{
  "shared_expert_gate": true,
  "head_dim": 64,
  "rope_fraction": 1.0,
  "tie_embeddings": false,
  "parallel_block": false,
  "init_std_down": 0.0,
  "beta1": 0.95,
  "weight_decay": 0.07,
  "warmup_steps": 200,
  "schedule": "wsd",
  "decay_fraction": 0.642,
  "final_lr_fraction": 0.1
}
Below are experts of layer 3 (counted from 0) of a mixture-of-experts language model. Rows are named router (the router's row for the expert), gate (a neuron's input weights, with its number), up (a neuron's input weights, with its number), down (a neuron's output weights, with its number) and show model dimensions 0-127. Each number is 128 + 32 x the weight over its row's rms, rounded and kept within 0 to 255. Numbers have three digits each.
Before each expert's rows: "comes after" lists some tokens at least twice as common just before its tokens as in all text. This comes from a sample of Wikipedia text that the model never trained on. Tokens count by the router's weight.

# expert 7
comes after: " |", "|", ";", " |\n", ":", " /"
router:095179148141108130109126151106134120153103103076110134133125141131153103196128136135160157130131136153138094090164083114152091169078139145150157115079038166152100061085142131163163080112128204075092068131130108167121096121138126102168164064108107080117157153154108176168077163161119111132140152103155137071175112186176124077161176109130131133109150102126161122078113181188121145105146
gate13:156096119121115110081085105119119127137140116145158148121103123175135067201162165108090182164119157098165099145164119108131067107147099063174091163102143134133121108093116106147167115079140161083157100131099079043136188169067151127080147143092154111144182051078139147160172132151135075147179149130152147139101117107132156130163145131140111098086154157092127067129114115079187155124139
up13:107187112146121054142153133130129150160149164100159142192108132145216132066097110101150121119164134140204081116103122096162118106104086142165123135110103153157108097179143119197099154082120130106153147154148095139085143150130165130124150110141179106088097108150178103131162126143084119079179094220089180149095129119059183110157114092162125116128163159150156105138107090159162170126131
down13:136184136178174103141164114121169151186124143100133118150125126138154169110114107141110116124156132087153074060181118117139089111095166156115073126139116126202118094156175134205120116114084184062114113142138098146104154136155116115131147123169120089118148100147151135098114142120074096141162046166117168079130102157184165111150144173140109041146141165147170135122054100169175148097139
gate14:144117134135077135148166191153101123082114135083108157119084123151190106134154176109110084136113111160127095121144091095110132136079090132085162135136142144186117087192179169103134154131109102154186152096123203196143170153121119149079114054132156147126092164153137103189070165138111171154129187083165118111109109132136154153114159102138184135174149144110082090133083160142110155064117
up14:162107157102111128129060106141183140162078106161126088082140081132102163129074098138102178164154179105088129098175148142125140104127123168113115135189110178052089122098135162128072066134125124077119096139109049116196119102090097129146141133119071134116147152144156131126134089105127150117156141114134100135069098129148087135151147131111072090110066052105119197164124168172154108141133
down14:156114152087137102146090083103170148184074146143112123114094083120118140134143081039153111131125150144149151109146122113100156101129141102115148097255157146079156078107093093142155118143104147065155149164063121066108125122089152116175153125122125176147145091112098110098096116091077157159141163161122119139093108082145121155137146181083063115149152141100099124170108089112090120099114
gate15:137101132166057116148105096125083156148082092150098170104126155125112095133098118111112069165136155125106103154130141102108060045071158132188119128108126071179181112140111129086128044161096163127147194121122139170109103132078106138110070142126123130144128116125124154148065094131155131164162071119134145129148143100133101107079108088192177119159159112118130091148136163091195111180170
up15:111159077148202116122112155138196197078119130079186114100141085111113131169187171135178134143133100096098126133122109106116176093165154133155111097146164102114099140066106156140188141134107144089131117105147108075123155150045170094124137135128104069149109184126066149143127143167104167163182133130078161131119152134185102144140136134192097141096103113155107084075103087088156121127151
down15:151169128088126144105115077111176092082164128182174155165162102149201044128124108113167114164168100119098159087106139153147146180157119134132129140130113147080139155081138129110170161150123108137175165060132124099178144108064123121128123095133099078121066131093108122100153132123124132093147217102119177147074069179133113087124154200168156115111107143127078156121134112117071113136141
gate16:096093150076110140127123120112111077063032098125164135117100117068177081069132100119158146140147113125120130121186131109092115107130143157117098137146136114097078125052152080142140165121115126180118115133092111140113115057143063112107147091117119185100088158172157088143126096143180104208123175090114077126139089079160154184137159092133147118091125187121083147126095113149130152094129
up16:115109103082130079125104096066103118097051121103124165144157098149192116055098120119123128099117111090172131115123138091080137114145105185114126114126137139093171125121103096131107146115109126159072094100181140103094147040154127105150135111172092137097133140108177137145114146090102134196128196118100124145110142044116136226156149116169135153137103152118075111179098107116208126122129
down16:093095097107141165190138135102125129110140131103117136123144132126128144077116161128143106201130171136164111138146130135084085105118135143118166161083176149164209148059097135103151184146130071143136072128132111064130129106169106113114138104167131176079161132157122094101124098183091147134139172114105152083116128130214189255118151104130106124102101131135107128148114059137120149129135
gate17:124139133133074144093183138109124121060164166120172101173136103119147120162151139120132097092129144173133024154122111129087085137107136150128131081093110082194177073123161077140106124105106164076218140128109103150128099128114146195164130156135124167118109107088141111152078172179108164137184114131083104076109129147194127128147154113165112137062164098134129078160119143118150129081108
up17:053154106160091139135106103135099177128069106131176131098130075142178081092142171143142052142139083116140107142149167103157092166149119175132122158109143059177118161151100146114108048099128108106106119115130141156113093132116085145125097170141128123063134100060140135193117170113092143151132111121119168160122155112155186087178163060154136108104111114111096066123151090128130181081091
down17:191161150171180198171109157156222137132185148114143134164107187153124140081104151164115115101127116125136164148172123133076126088146148081133120165160098135092159142069120108138180167145130138192114097120115100128166092154160103110137049133104130155106183132116097138110155148167089088165117160036166127119141140089106147154092072147126141159144159122162144145151091120086086092126146
gate18:096078180103093102146160110144090152074170113174125111148171140157098242172109131129110130094102079138080151155082130124126165152168124142083137126122144091167083059065132093085174132150172120104072109114104092134114076142161171128143187124118126118124144116163141111139105145150136127123103127146150136169091105210142164073143125075148129111144166096161162152156087190111159103122133
up18:080184158106161163077153112174133026138129164155166070141161129130089086082140117175128133121139104121120116085139088188134127161169106106132079153147123102113137084176093165145132125150086108124115155098140156130111102126080102123081102123123091130137075149168139118093138113118150151086152193117095118132153082109079134108183146075162160215147139154099098122128139165175074200132128
down18:141185144148143159176125169137114100102150126128082124150127118131094131133133070138156151159089102116138105110113102132119102167151138046050108089210125107132145125079176166198070096176085129134101140124095100068094152139118125117147070082097109094083144106102111094098141100142146136173090093149101086065153096103172108127152133134126114157194053097131107122141125065143119098083119
gate19:144095138122127150092111121146160124184089122120135177115097168172152080156111075163181113101081053181096125144133125019158185146145134126101115194129108125101173207158175133087138087148141185103135104121118166144137115099158151155122167117113139137119159134136140128123087078123168114117131176105108134137165179159115180180150132118119109162089157133156181074090139062132102129128164
up19:140095112095110191125110124129145120137113151104147201181115135092169083186137105128046158139100165108167146056125122099117139181129144118095088097116120099090125178137087208092128162150136166173129085125141162171097136094158142134107104111072148082166144131139129118124143078112108189098118088104073094090091162149152105208125191152140111172072141121147113085110128134150107129088117
down19:094114107110204129103142078095102144094154174158110091107137104177119171125078238179192083170145116109120114118101125123116121098115145187111110123104093206115090110089103152134130171107086113099111100151103162160081114154120093100144145162150168129126155183171136169110100064115148132138116163135180129121114131142181140072126072115094088139155128105078147115142131163152103132129199
gate20:101107098104123133125143108134113117150038124128111120111125160067159094147102085103148122074137157114139113105136138104171121142118106121042147128115156129116134099148139105118166119133178078171100178060128140128120091165154172126147036133054143088114105083074158127118051107105162105147109156164118129149148130217120116139134150101107157134103059130133135119144188159143100117215162
up20:172148120093143145123117118139095146051082065173123074142122116091139118151151137133122096133142077188115179091102178124114129115189161118119126165170139125187135134153122108114162115117147145147092100131075162117091131127145174194130085120103140157159109119133133215113103138061176100164155100106146124195184164189081134139137130198143147160112049145137083135115136127103124101183133
down20:144134088075048145169137128090139137098146088167095107158166102123101155067141123149071135093132109146135147143117132056089114147139110139118163100100100137090112138155117135113178096152075146117123098116091161115072131174105209132104054193091101157153190196126130183112083106153116121132092115101135168157193131158133106090155118112086114122138076113175132112134118112098054097146141

# expert 4
comes after: "ed", ",", " |\n", " of", "ing", "s"
router:094101187107072131144158110173125128056108111143111170138104101232125110153213117151141129064105098102222121112128107100153105090147102121119108043104154066179139118111131130090144172126082189116133118132103117088122108140127136128086177156108115164209090143118102123121127145180135124124123096174127107116169088158174154146103121183099123112131126150102135117088162144137135144122101
gate13:070146111104142095052138140067180084110105099103144080100190049138091124120154127155099100082166147123152111125100164137142078173130140117201164113134147100105158154125153188154129094064124124092072101121133116105153146096133122101139179144172173071144142080164180101201173120169108082124137136140120118129145131161134156098138113097085152118187174133110119147103120136154158126064121
up13:164116098163137163130142119059159082126134073075110122137088079125118156096106102152082116149110183190107108171112103147104144172171133101095119136116115187150111159165130122163113134124118191085134178111121192138159096132126128132181162115191172115154088118149141177155176151211190089126108139146123079113126108149159130153193122158078148120173155178163127105145097099146153168075117
down13:075057110155154118079085153111142156135171153130125153115158147168195176167190183145164144094118178105158134091110143141194085115130125169142178163116124113086137150113115152106097084132154134149108086166161180175152141141130173169092115118167099087076194181134111062191103057144115118119118134129131115154127131109172167123166107102135102172131156145094161163102155135089164138141152
gate14:164108178139146143137093167172126113151139128130100164147127096151112068081193151148111087124155111116081172082135153125127130142121148114136124109105094141141170101123127068143118080073174167116214182087172138110172126191084124147102161113105115138185073140068094169131146166132152133153140137155166123145114090197149171193126118144196082172132180143146099107100113127137113168181141
up14:143140152150182138131124110140163140121115094167116188144085109079150136131118122149156136149111080110130110121084172114019097153094152107155086124083162165103084125097149093201133154078166134067106117134076175143134192097116136147134080182193065185201097162123120159152144130147149148189144093077115154129147137111087146108125082145086141100110132117100110137080121135129118157163135
down14:065094169099161175123168133144130123107143157095148153157136135171094135099179168125145107138144141204140100116150138094140096126171122151100123189120196153123121168125097097140084138073087131176161139130158135174126113168099173138112103148125081147157097118117145133197154202140138127089128167088121161155135153128159180144127056079158057091150128150163095161164130200096104177082115
gate15:061155141106164193128141109151118172126187151128136111124140112098072125114099168147127147161084142129117123149175111110101128125119169106103132120064084113080101139074104125091195163138122092107097065112118107124159118115131088075119105150082133143136124110129102166141171051188153104153159124195162107074112055032117092127096119135143085177128116114101120161095153168131138118126069
up15:140126107082129176149158054136092087123088136162087126165139085117143136109165068031111184119117125163095113102136098100132171112143096145137104156111166139138120140147134143125126128148137117155114142126163075108141113086107056166125142149125134120067163143105134106123099087068142108076161157154020117077075095116098126113123115119116053199172088138160150130168105163157126135088159
down15:073132081105183173096096109123090146149093144143177162169105153144164127103120160119067077095128094119135127200110152105138093118128173073136133149101136118109064098100172084123176126161127107151108166121100123094135143130126105118132109074166114165096111107184131171066164167125098098119056193128142097108113107128096081130113079136188140180112100197110120103115108101182083079100132
gate16:115112113162104121153114120150138138137178172129129105158180052124140152153198099129098134110112140128115137166151120113112085140138144151115140148150083161082140183136120141152082093069105160115188101088065123131133107143198130141131121118149151141146151103156142202123159125046031128110074141102112183076130119104139142096123120190104168120231114141086106098130152150131179130136099
up16:070113144172107135125106150079103121135120120178115091171115086070114122144120102119156178109120063145144149097151189126142105136165146157159138132184101159089083091147071155129105108098088105102141042147116136068133144112122117104108071150101169103083138154127097183173170088071103157145173126104066135131195097149144098124122144152132139125117103157150140201066144132089124138154197
down16:098170064106137155186126087124108141160115074128112100142184148116093193126044104122175107185083159134174102170164110101144083123143044135165078112131173098143166127112125179145144152161084111149102169151106128122106106111108115180098108143110131138173084148148152168174188109138098135152107149149106134166137146128173174103104130110057126156115129158108162116159164093168108102159189
gate17:124079113158135105082133109172109151105189126144109118098097148099107058146064157160134125146149094080162107058086145128128126108105143139076083110144100178150214092088145173184123104149149176059138158139130120144109175150129107106133083078170086173103173136151132153139089129108142145146127112095129125148153142108096143116066114107131104176126139151129088071083068137136080176169183
up17:132123171156099067137167072135115144116120086145163132095078126127155132136084122149089111166188102198177095120128145109095130051146164102093159136077090163165152126089127166184115093122142156116146156095145150151176146147170137092132088120115127184158118121139168166126113096151170151149186083055198166135122179095146195129113130103098113097160159130163149143110102175123099121155068
down17:116108082141142144123115155156064097164165108119114143124126111126098117042127201201108032135150121146134154156203111123087111107089109145157150144095149164108126175135114149184111165130139144160152094151121113140192126167132080125126066146108118140158141162132146151142215148144136083138084140098122177129112160152160100166104129134161098161118113039177118112102125170107072154108118
gate18:141183177075111117145136120155134083139147174074059100101123133139128095154151117079129154138135136098128105131098142116179124135127141160118198147107124123153118121160124109117083123107146138162136161052183194125095082101109044126061129113036173128157157110082121113112151138134095079124113108164130131033128114128123198114107146194105112128075121114134109087166168103133138118149166
up18:073147075105100148121101195112150109076140074211137119183205101122173126133094194092125169146133122123137130114132151204162114136097118105116129135138083122160125178140107159110055106078126126113100116119161118131107142143114107096184155177128120095147125125165106103143154095119117114123139141089113097138174051098150091156052116138153066129142093104106194142110076128127119134157190
down18:095159108160184186112183114151061115158094109207195150116111092128166098183133196138161066123110070157123098112102117154133123108198174129126105156087182108137122115134132108128132134116129120095149130146145143187102137169182111113167143129149110158132045116073126142132127205145088140152090148063128125093164138059115120143146138179132173133144151158104148097150144138146141115169118
gate19:106124058136088161130138087072140129132168142168112125137163122115077095113142120125145053089102117150113115101104183119159079182122125178078142063095029149120105127121116176143109085115116151142092146147101139112109160124117169077138128147088159104144060123132124150138115150088094116154070115176183081123128081140152157127110166135145141099108066053114120091063149110166145086088121
up19:083096108137138134147134082064130081119153120111125138114126110147100129081096191153116144055091180126150179126170112144140097154092175103130158117102082128118114157140102170116131142148135194121105139100119162116139120094142118100095108144143161064118106069099161081151142134151139150113109176105198042063092156123128131072097171180167144078093091084092148054140116155097105095121092
down19:090088104153130139147172109081126143140135152134087135122143140160153161076138151084099100137091173132073132128153159107123111126120130215099121134089124116072141089130134144129107111149173075147148106218172165167106123113109143194141161121144122148181105171168133121114208148090194146091095108119108123099112130194164141149085095063099141114132154081100151160078146120113052157085162
gate20:105098117118102105098141136152199111113148120122127142103106107150182122097156120126132120060106109119177083109097129132089153062145177084081127096142163128108102175142119131148176180145165159109066096116158055077167140172138077174086133058098145116123110083126064135115141106193171130141064110203113110127188140146081155166157166141115149095152135137086149142106128176107104134116119
up20:127126134176094057170139188125151086128124155179132075169098138142108134102072188143101190103143137102123150101107101094126131115138118070077119122116112093091128095060105106117111166122130102128081095166160127103154086106141190130120174113074129089155068122127114117110122080105086140166130078157095091164090141126063089167066124159154092144109138120129145176155177158108124110046120
down20:171147080142113103138116142111136133116120094103106091143134103105137080117103076139168108139144128117135159101081090162163212139000157129147140141164097134154095076119164121197113114123084179123098147064090144169137116111152141144132090121117116067127097099086129182135104094128113153127150123096202137111143145105075147060145185156163132087157109106098080130121130120142116115123072

# expert 3
comes after: " ", "–", "201", " (", ".", "200"
router:108113107192067121131122084105117111139091141182168095066154117089143118089100113110142142045156131118169098136178128108131081095079168106162139174167078144160073144169167099186138153187136157127102169137153190133151077086180140142131115162145137148111137051166089144063137134130122151150143090148152110154162137143095096163186167122122105076166129155103109118160094089162138123129138
gate13:120154117157057157085072149105149122130166113119159089140154110167149124146118073193090192133136168172122049119164124131112185147187152148090156125122062103137152123170158166105112091095120140110111154172167129131157056162128103159123126126186140143150132115077078135084111141137103142172114159167055135135115148132085132099080101142161153096137149143073148192098117120186137092090134
up13:034106137119162140109165170137126128106122121077145151220085147099086116091095132110135105156107145122159148122120146109125185132132090180115105117154124118102150110124158192126093174149119172166144121107113121150122196156155133074139142133134130139100098148130044142200159092128168146071148097105161090127164122116116126149143211125107119142138105159085124119103043132114169080186074
down13:098140135146075109143110106122135132105071083164114096159109114094166128140133102084155112168105128121148127117149062162104157199091118149168107095150123123180093119093043128108071064129135191092071063080097121134087125111130134174117137066104081142135122136098159104100136113088136168127148113122127076090136169149106138077152155143178164145122183123130136117111140109161169122134020
gate14:149192092112136151138128131190100147119056125097153170146139151128138070107139137131139073142106123040186143088126133092125155165124105175087158119222100134131104147149121132157163103136124084157162059111109134152110120122153107167134161139078118100070182124166117149090099123183169150127106112143058165114142138109160126171182157092141115108134094113092089120149066137167198140101133
up14:107096104102175119070141132151113117149120199108121134170137132099083185113135137114127097120145124105133194103148107094199164078165130148135126102086166145080126109125129053128146128140056174154091130079127134135116127128138082137137148090183114127120054127166098123112102076101121119082148152146188138149109079082153148127099023105155169126124094139147158152148087095142171064119081
down14:106047139183191111007127146162105140131068121117144104107082137143103104123141065121053140123133126137112133130159103086154119070152110081153087160176117122141140085131149176155118178084107118115067102107143185128151141131126152114170147111133089126163094105105155157130098105112081104118118136125153177094141107110149102104093119109128134173169143158134119087151113117207107098139049
gate15:110146174135132165131161123123175159187119123149178128084127093127096051145110155107094076160138141133087114132189144115120162131074119136140093126165081151142149161130123117106148155185089126097106090153134115115187194134122056141112098113108128195125063069066085134102102129139165109139174089134126159129169176173132122132192149144163121187091133122125104139066099131193130086167137
up15:147085169097106116135094135096114170102182148098128162167089123124118147110075159146059100158155099202080177163127146100152170119108127160160138171129105134174133099157144087146166115117177106141114087137077157112078134103153163191179086168112146072111107119109134153156158083126088194124106116139146090120110121127089138161057062158114154119133170131134120080163123136107132170122219
down15:139104126116133088093114108118153120080125139099065181167096189127111176144103186153140180120196170123118182136151086122104127176070126196173144148161117125157159135112118150198143117128153078090101145169124187147125066145108197133170121160122116155091066168127118148102139136056114079102106199111137095114182164129171122135127107097200099134137123128122127136134164136138118142117164
gate16:045109182125137096150118121114169234194128081074092086141169115147150131116101107137157123097133111143081154108174063086113164127129105136101123145109143158119148139099115083161159114106099106120135113103147058162119084100131135105145088116210156131217113104148112140085147149126130140145156112128115078099176146118141103157180082146135130174117090174105159157134061123173117160131109
up16:118131097126126098151153206195074115159130171127124130125115176138158142120142131061140140121176149122124161130098091112188114104094152149119133122139119095108087119187087111140099140087157120144064082159106166093178139105110124191081184147081113172064156133136159083096124113106110101144213130153079129178086148151155152122090134080123097098139190129122067106085129121127104086076132
down16:162159146162115061117129136184143112143094111149171136095101109134126129103154156133061180112131147155103098120131189109187140156122155141121126065075086137100097181176140114097054107125119203126144110137158147167118114157117154113163177126148086103111134129071146098132085102117135113141103119209138182141146141117140106093169124133181151147167139147128087108110100178124190025122176
gate17:105163082156114111187137208160123131135128185130123147150159116120177121143069110129068166081150148178103127169183163181143138098101146149102144122155104140116124099127169096201051081092153106118078145117134150122106122129150078114114209169166147092118130117158128122125129160095137095111115129148080103178112127114121114219107128190124171137083127129102116194147122166173134117127078
up17:110141121106148108075133102125103126145157172142115093150164188113171109159103151160114140120116093101067088073185135119116105092123179099113111052102128121122110087120125133246139059190098105162093133064127134169122114126150077112083133135111154103146072092094150166138162129104139124100119092162154102166138111152086146201161186136087139107115152197155125157130151154123148160127113
down17:139191137061094142117130161155103164113101147092079144085115176081057135125124139171112116168151200145111079096152155157150091122113147182113155129097148101161169131122070167172085114142128104190110155163171095172136078122099119126052125183178109123093134129118117104093088129170153106087126151165115102165193151188074135165123113153118132105160104129128115156155172123154094175126141
gate18:111072145107141127124186152146143153078118094128170137070173100126150110128174128073126132107116161074135134162123149173133148092148138127095099127147123143135158148082095032137168133123159094186096119125107167106179141143146141151188122125173122174152122068145088124135109116137041126133193112137157084194130139113088209130084148123140216137131085125160099136143109142165170156143157
up18:104182088144089169087102154137167130193097121093093099102100172140113113127130138157130163141130110143129137158115193124139148147120127181140147106180152122103117147076085198127119067151076134118128117176158146127083056134143216122119126095090171144173089113152099111140184143174109142122161147116127092186197147091123141125088101179085089118170156149175150095150095183097141094123165
down18:191147124166147131155114143105119140148142124120101152187107156143199072070088084129133147128195129153123149107146150083172112108117115083128134108164104155124125154179161091104107163082150102094108120056132156092108152104126108129134110164134100111097062111118173153143127156109212112122133112181112136155076128184170038123148063115182150110097135099093091119119113187116145138083077
gate19:093127104108095123122177114124124134126136129151092097137147127123106147138104108160143082122118116133167142101133133130104154181134115076116191116125142098121129157124190084165065152144122120215163166220136159130108102179135170121158144196097127106149159141121089192150116126173098112114146215134186113172162136158124145091120159187152097084132104164124076071131205091155115070127124
up19:129111142167119127139116107128111101150084139165089124119120138095152147170154194111155082115105137117166151115122130176129117104120181131019191139140144164089075108131190083133072145138094139175134182183091079147073167163126153089135163166124154082114149071126146121173111139184082033145103181128108098145170093116119109123137159120134130172095109101154114093164129132114091140139163
down19:059145108189085115080173175117122136216101108140089095133196125147092147112146171169126085125146177131142124146082101097139096199120195158119135136098133143103168167146121116194147124088122120129144154195117097159131096162146138104145139196133134113140086123130092127181152114158108109041099175069134137171126112163092137170113075160115116101111096148152123115092172118121103144149158
gate20:107107126132108076124126154170098119162145128103137143088202092143217134047140125148078070108179093117100109159124087116039091135094090153103180092141160139146124158115123083100141139197120113117153141083144192132114197142128120112121175084132119107144116129116133121147099151151086146145067129209113171102149113161148149130140161078092125141147149149111062154126113139141170150080126
up20:139097154090121099062157140117151110111060165121048068066172129113173142116098114128128100123142093111118174081164075167163135183120117137201168081114141156136124124126147125124070123094128103161133139140041100155131127140125172102167122096134101107088098183094144116144125129131173133109133170104075103144139134138150108125123125064071174135219159137132125183135107092180121108109106
down20:092104151114121101117153124060116194178131132141133131124113151127107161099110101113151200166116198116124151131155143118151181105158147189115128203096141103106130138171107158095137082126104162167169136142142131129155140107182105086119117128159142134146162119172139175124123170104162162163149040041140156099120108139140143159099124191111146076134110188049132105153061076111133142152102

# expert 11
comes after: " the", "-", " and", " of", " a", "."
router:119132127169142128137144098114007124067093085080127141161132068131131112174136139060148130126142094148140106089111083176127107151107190103101097054148146133121066166149116133128132133127094142091170179107115136137112114145116112153122118108133181151096093140061155130102110118155118177119123186125155181184162053120097145068120133115193127168126149158082144142144082106151144149087122
gate13:111149151134194122093172071103068104136131132080145128115118175140140134114175169101097178127097105179137088094109091184128107146090206080102076111127161155130170156156111122145145128139100157073170081139103143153117091138144114167152152102183133170149144138143060101115091150116105149099092070134186119096153057135146129100087211094082174122120138114095082159142110122151123139170134
up13:173083103155106156130077045117120088116181179120122125152122129156091116148093106137062193116133052152132153158099134099109166122140115169134155158172102164141109157130164088170167126152159127153133153179089145077178183130133165136105179083096119119118097190112162133127167116181143182158156079147120133192100136168109093070179101152159122183140121150128150116108135170143149152160132
down13:185115115097077124164077189118167155098125086075129114122118085168141109151117071119111159113159119046141103132137170063109146106121100153147109176075113080163172125118180100122138096145136156113082115085123146105145161118151120176112097061081098110195058088122113123108145111145162136078188160127089144164138127126128103145186152167164135168106165160092123084121121181135160134148095
gate14:177109106110167076124152147205121194094129115120122127182122085065120205060144160111151092128076151133146151068108087146119156137113121186131131133207092137120141113140104076148116126104092136123136089096140130128176140154081083088134154168110116127056133119121147122140107066175144105118178158139178155183104105097122109071159121111165115117161164085086120146136137111179163102141166
up14:143158101128155125140104111114090132133119069201098097112142095141128128098088125169144159105097140132131160168188151159145198155221129073128145177103119102116055118095175152108119137135165126166098091092133096087118138169103106138175162127105113133117145137158235059119134065140101157138150120097135121151112127103181101117115135071155158122156054109173133155144104146111165135092088
down14:119150118149093094098092149118145079172133113165151105130106104191127051144092084123113134121113100080082135127127123164140144143140112065162110180050105101161104116117196110100122147159114161125101095073099177142107131117140112121177123141120168111219121102099121114108120115035117118150186085126129111043140093125168127158155198113161104109098093139141128142127106144141149166118055
gate15:127182186160105133143161085058177127147055174114117114137145100138136112133109182131084142102086157128105147143158133161142133133086117133137161117073105126137155061147139091072125103072078095098159100132158159122162141102082112089100092190175110084167171184114159094113171115156052076151097162115109135080115091116142083109128144110118108205143125114087160084132136094095139134157134
up15:180126114154141115155126058141098124191170145104109154110119175114151145151138107123101143166069138147097084128077080120112120158094112116159132136113122064082154154064146131121122112136084182088111083153140141154116155078048157129233140146093147121123160160158122103107097152099058162079104099096137102147132094159178142105092103145150092135093205134109099128085127122132060109120120
down15:124111079114178119131139077130165117117145166085116142137114151115137085162150143129108111167168189159109083155093146131130170067147155071097136090115173114084128136122154127127194103083079087174126115182113124101144142129111145150099091183129158141152133150086177082123110094111144067164140171128085138178172176123141169119083078094194094160206130108136126107109162069108100169075129
gate16:123103083146143134121146192100133132168142096167127109142151164137065158063188159130153142154195123154157115113121176149127095175129067075108142150130105082146157106090169184122072146106135094069124149130106158098117129161125124174151106122157171161112123067165124051080047132150134152120102137140098103076114149112103097073127097139137169129104144105163080111166078118122175188129127
up16:145127143116123143169178174180116125103156114137163097082125153148098086101140182156146146167165108123125088058128157128153121150134144085115143170185127101121116097051153134194099104122136150114146098053135162132129097100114085109137140138121122107094073153179166089080155133108170177147161084107109113073146127083138167090092093156103114072098140092214122105104083115181129156089079
down16:087075111168156157154138171127171121134126110151112140103159203123112120028171170108149139135162125151106163101136159124128105194134144108114112182178095123107144103089100181174077078161164184091103150125145130119159079094103109164159146179170118170101093143144127154090073197116131123091098147110115104084132162147106090094099101136106172099109125127168175120168091100107081153151165
gate17:101118149097101069104114122105191146104113149089103111096091137154122105027049159144128168113103154133128184096187157096085129158149111099131140132118128112109194117129091127108158127137117124122117071094158120108178119095164078126134083184155127153136189139124141125127152078158117179082163128179185059168143123141075149152113157114145142177101120186126078165147152121157162145091161
up17:175104124139096102197114091104215122091185142115097128108062091141153170094115156164108126144109099163202139122117130024104123116117142090110141171079128101144188126109152089090133108171185137114123149136162105090135128126170125159135060134144126152173174094140114105111155139154107113087135127158185123088147158148053183132082163159091146130107112122116111150145116132194140097118100
down17:153089136075147146152103110080128116086175162121084134119105180117118163128120165101126063138145144162180142108166127140153062114123094136120097109100134085065171148120085156107137115129175125096123098124166114138143139135085102089167099181096114181116255141140103150139190091154148167079072110092092126183144113146086141122093101107119153166070175118108131158156127140120170170110146
gate18:162135171022058162144123119158105197094113101110160146103120133139107137085161117144149131078112228095148122166139176122081121095095151110158073147141135094144172115139153130050055157114145127159140105108141133202093156144100134151120096118157133104023137086157119126139097148158150147113125136143131138122085063154116148119146106115154159111110080103147098136133112086125114156150130
up18:107198071130139089118148200117134160135082181176118153117170091124147108142125131104135120141181085122052118119136096137142127102104084178150122161116140164148170187143125126162133094182115127166182160120155095077122115156083108140195124150131095126112125137161095093154086120110062129130161162107129109134124158120127204204125164088143098146072068117136112090147133157167197112158107
down18:140070113121160125099078143074150178172146124123129070128128182123075144142213076138128122133085139084141135125157131146138082137062164103162115086121171077122112106038147118148109121123145078125105048134153129190127177180093148080068105096112197117139169093100110122133153136138152168115128163114091145080101120157178140129109134117111121124133164127082119081149169142176113124147105
gate19:114103156138129101136167140094079089158135158069152167130118141099160128119134094077140108116090101096097184196106107152074117110043155130091131223103094131093061144066128120108081125100107147105143163115181144113164145146126113128108137138075078086157097107111120092137165081089072123095180185131137124133134100096132127163148096141095125111094093193065093128091115142170153118141133
up19:127190098125090128152152137161160137074180137175163184136109180070122164130075201137116153131121167109114166075116067157098156138130138151119086111140133152134115078161156098153132141117102102107172169110149137142091153120156073084218159085173113092128161174173139161119150138117049154150148117098096105156093100116147075088153171142131127128098196136131111157105102124096102170092110
down19:161211112107128098131093108153166165063163099151123156130119119136119175111083136132124136147143187135134096047134159168104171129139128178137110111141093147155165098175184162159197137174084132149138092101112151123122106140129112096192138098138181085125087086149142217174137175106109140128150151116157126116093164157147110146177184209168189092136149109131136121136150158097121129121095
gate20:112136135150160094128106162153167126119129094120088128097126154113179152152111079087105083136150080059099088095161109148090085094090076143151200108124115113160140149092098071097090140113097116112131167128085136140150164102108146116126093066115078115110150135191148141180123127146146193179089125144120170177157088104125206152077116144133150139128124174101078171120084049175152097104124
up20:077128137141113150078116174181112158120149119148140204143153164102098154105145112157033185143087114112110170101095133118087096126087120145123157131122073094163104110066119135085129162141117130122125122106132088108153148075168139186091155178068129176134109180132175183160176095122126163172103133132148121159117096135119147113102131124176142087103108111132207138104074098206155130156089
down20:062089081131162139151116099112113102133157169113127174122131160144166119107140136125088095120197078096074161148132098153071092124089124167130141094136127079152129174102111081121074152195146136149163148131129112159152154135145155108084131150142076162064136129141159177150143095163173142177110133160137117145111075129149138126067055085187169148091079088173112137156118040114131129111163